From a checkpoint of a small mixture-of-experts model trained on Wikipedia.
Size: 8 layers, 26.4M parameters.
Experts: 32 experts in each of 7 layers, 192 squared ReLU neurons an expert, 2 picks a token, a softmax router, a shared expert of 384 neurons.
Below are experts of layer 4 (counted from 0) of a mixture-of-experts language model. Rows are named router (the router's row for the expert) and show model dimensions 112-167. Each number is 500 + 40 x the weight over its row's rms, rounded and kept within 0 to 999. Numbers have three digits each.
After each expert's rows: a language model's description of what the expert responds to. This comes from a sample of Wikipedia text that the model never trained on.

# expert 27
router:486499560534496439553523502501544485460520469528438521508392538407583547572481509539485487541449546421595502524539467494534538469461482566472515515486521482496468514532
Description: Middle or final word pieces like t, er, on and prefixes dis, re, app inside ordinary words and names, as in Pal-t-row, mis-t, Methodis-t.

# expert 10
router:501443533464455588478554496469495497550487435561482491485472475545552513513527445466550448460597498498510466529525459488514466473513516543466556527539522489482501509506
Description: Middle pieces of longer, often Latinate words after a prefix, such as infilt-rated, em-anc-ipating, en-for-cing, contin-ent.

# expert 1
router:526506469489505465505552511573520553524586482481550489491497539497452486536456531535450503419504519498518544553465512483520475531570508456504517495544539518534515516499
Description: Lone capital letters and short capitalized pieces inside acronyms and names, often after a parenthesis, such as MVP, KSL-TV, GS, VMZ.

# expert 19
router:556518603508528489511532515471501481526526452544501505512547481467445553571530460476510521522569544529574514541487497564537420442455513454477480527517541567443437527483
Description: Articles, possessives and conjunctions in running prose, such as the, a, and, his, their, and the ending -ed on verbs.

# expert 29
router:508535457513553557550520481555443526513463460484552502522516552484503391484536555496522426547510518506491470492455440492537418494433532464485471430518453555496462419525
Description: Commas, colons, semicolons and plural -s in scientific or technical descriptions, especially species accounts like eggs, occurs in, features.

# expert 24
router:482528575517506458504454480499487480487481505485494499544466449446500557524589516502456439549477485452530464448465445555523525512491467454486536528508480514529513526531
Description: Common nouns and plural s after the or his, often in sports and geography, such as team, region, League, years, season.

# expert 16
router:516531453519500490471567466478466492510502563468496543516504502497482513508514531528517482511554448516441544491492519531508469508465496546504545524504431533430537575482
Description: Hyphens opening list and infobox lines or joining compounds, like father-in-law and red-faced, plus table rules and invisible marks inside coordinates.

# expert 17
router:523570454501465508472542509487478524455500530558532568463530463540548470530497495550586544489502570494399444462401477504488505463452542494549440545473482552504538544606
Description: The preposition of, plus by, from, between, under, against, among, and closing parentheses ending dates, specs or asides.

# expert 6
router:566553439478514479457497513461515540514510513499473447430501430515544466479444472505438516507435459471495565532558580470431479548563474480512513517481540507511565484522
Description: First capitalized piece of a proper noun split into several pieces, often inside table cells, e.g. Am-igos, Sol-bakken, San, Ja-.

# expert 14
router:546433481504533485514480571511495514479529539502507537541548423480498442519529427512391510549516438533531490446493494454475497575512532527453429491524524359527541533476
Description: Inner syllables of non-English names in tables and sports results, especially Slavic, Indian and Portuguese, such as -ko, -ić, -ka, BRA, ITA.

# expert 25
router:508463482496458555472442461547453492435499503516544438476438541463560534511488546575495493439536470565543563512525476473549521493500521421471505589520504563463569474470
Description: First pieces of capitalized proper names, often foreign or accented, such as the G of Göttingen, H of Hübner, and Ja, Ho, Le.

# expert 3
router:499500493475483516547523566510473501504595453531514517544479470512479477521481495459513507537500518419519467507593565537447519526501508462546480507434452465481508538474
Description: Final word pieces ending personal names and place names, like the last letters in Milwauke-e, Sophi-a and Carva-jal, plus words like his, family, London.

# expert 18
router:533483420528496480503421549498512478480512490493487549467492555537493508414475472534550456425522495460454550442473541523478523457479520488482452489571449516475507471479
Description: Opening parentheses before dates, scores or translations, plus pieces of coordinates and numbers such as 19 in (1916), slashes, degree and minute marks.

# expert 13
router:507469546428539509386541471480548463492458537496453440456542474504435540400458468503542545500555479463501455439577455500493517491488464536522493439553459511476501470536
Description: Four-digit years in dates and ranges, such as 2016, 2022, 2009–2012, plus pieces of Japanese characters and transliterated foreign names.

# expert 22
router:526476521483500475443463480512460490463467512491410482615541477523451567485509557542540500557551513559551472471556457555489490479507487487585528508545534459449510508559
Description: US states and nationality words like Texas, American, United States and Netherlands, and trailing digits of money amounts, percentages and coordinates.

# expert 21
router:517454472498465530421530507545462480507465495583455558528474504545615544406533433513508450523479520573492547503550487509498579453558489541481486565439471541518472547493
Description: Pipes starting or separating table cells, especially in header rows, plus colons and infobox field labels like Country, Occupation, History.

# expert 15
router:432597494493446497534510454446495483450487512483524561440514559475506498538567545463567512584459516473557423451504530502449535458498473503510543446503598546548404466476
Description: Past participles and verbs about creating or releasing works in film and music articles, like directed, written, released, known, plus particles up, out.

# expert 0
router:508431458552531481507518518445482515504574484548541491431544521490484421508479439499474468580477482570523596519533462459443532417525492506529467468480537465478466477509
Description: Commas, semicolons and closing table pipes after values in lists, infobox lines and sports tables, as in Paris, France or "1876 |".

# expert 12
router:420451529564499437492473508470521462508548509498541537555577555543533425488431488534523521516482434506518504486361537529506502463482530450507524492511479422476499464522
Description: Periods ending sentences or abbreviations, possessive apostrophes as in Healy's, plus two-digit numbers like 18, 35, 75 in running text.

# expert 5
router:478563479393523546481519472520588476470541516551443487496510536450545482500387516539600510480514515527540492524537463475543560532485546487517530507470444523457485545468
Description: Auxiliaries, copulas and infinitival to after a subject or "was", such as was, had been, would, not, can, to be.

# expert 26
router:534542540556509474508455542491542471502481492445556445443487436566464445476576489445504587487523440551524469543474597509464587546488540535496577445431498444523434513504
Description: Month names in dates (May, October, November) and middle or end pieces of personal and place names, such as Le-f-kadas, Tro-tt.

# expert 9
router:467518526501454448478550582478524373455411497483466563489508565521503511532548519560486470489452582423475507440432423496554533504439401494529509521456544508491508509534
Description: Line breaks ending table rows or infobox lines, and small numbers or number words in tables and lists, such as 3, 12, two.

# expert 11
router:544503502515539534513488513577503482597433488457556486523479540494474426522563507505512508561457500485549412448472439472505407533522491472498453441528455514487495463487
Description: Pieces of Latin genus and species names in taxonomy lists (-oph-, -ido-, Sub-), Greek letters, and learned word-internal fragments like arch-ae-ological.

# expert 2
router:530569514487559477497453439508462535477479501524542405496505369467504519501468560453416514463496520526403488557448537536526523473509530489497523554490508474515483420520
Description: Subject pronouns and sentence starters after a period or "that", such as it, he, The, plus for, on, so, while.

# expert 30
router:467535481515539541540462476500556549611481499484460501544526574489518531508485509526533469488494530495476485503487546517452505532538532463481493458528508492499514507496
Description: Paragraph breaks after sentences, equals signs forming section headings like ==Etymology==, quotation marks, and dashes in year ranges like 2003–present.

# expert 31
router:465478569510540506476463467508497594534494520562481466583510556610436487541496506504460599477568468495494492541510555492517522543510557525468507556407444503509473537473
Description: Relative and demonstrative words like that, who, which, this, any, plus endings of names and compounds, such as Chordata, rooftop, together.

# expert 4
router:436505477461530453576465478455514493513504522469476462545539490446509519529489526489491484581477524526476452526558498508520586463457545547516531498487550511444482496471
Description: Function words after a noun or comma that open a phrase, mostly in, with, during, when, and auxiliaries has, had, was.

# expert 23
router:454491516503472469489529468594502490483390458493476541460457495509561524497464487497548484523458530551384509471400482443494478491472455521475509424527543448536554489452
Description: First short fragments of a split word, often Latin-style prefixes or a first syllable: di, en, un, pre, sub, So-n, par-don.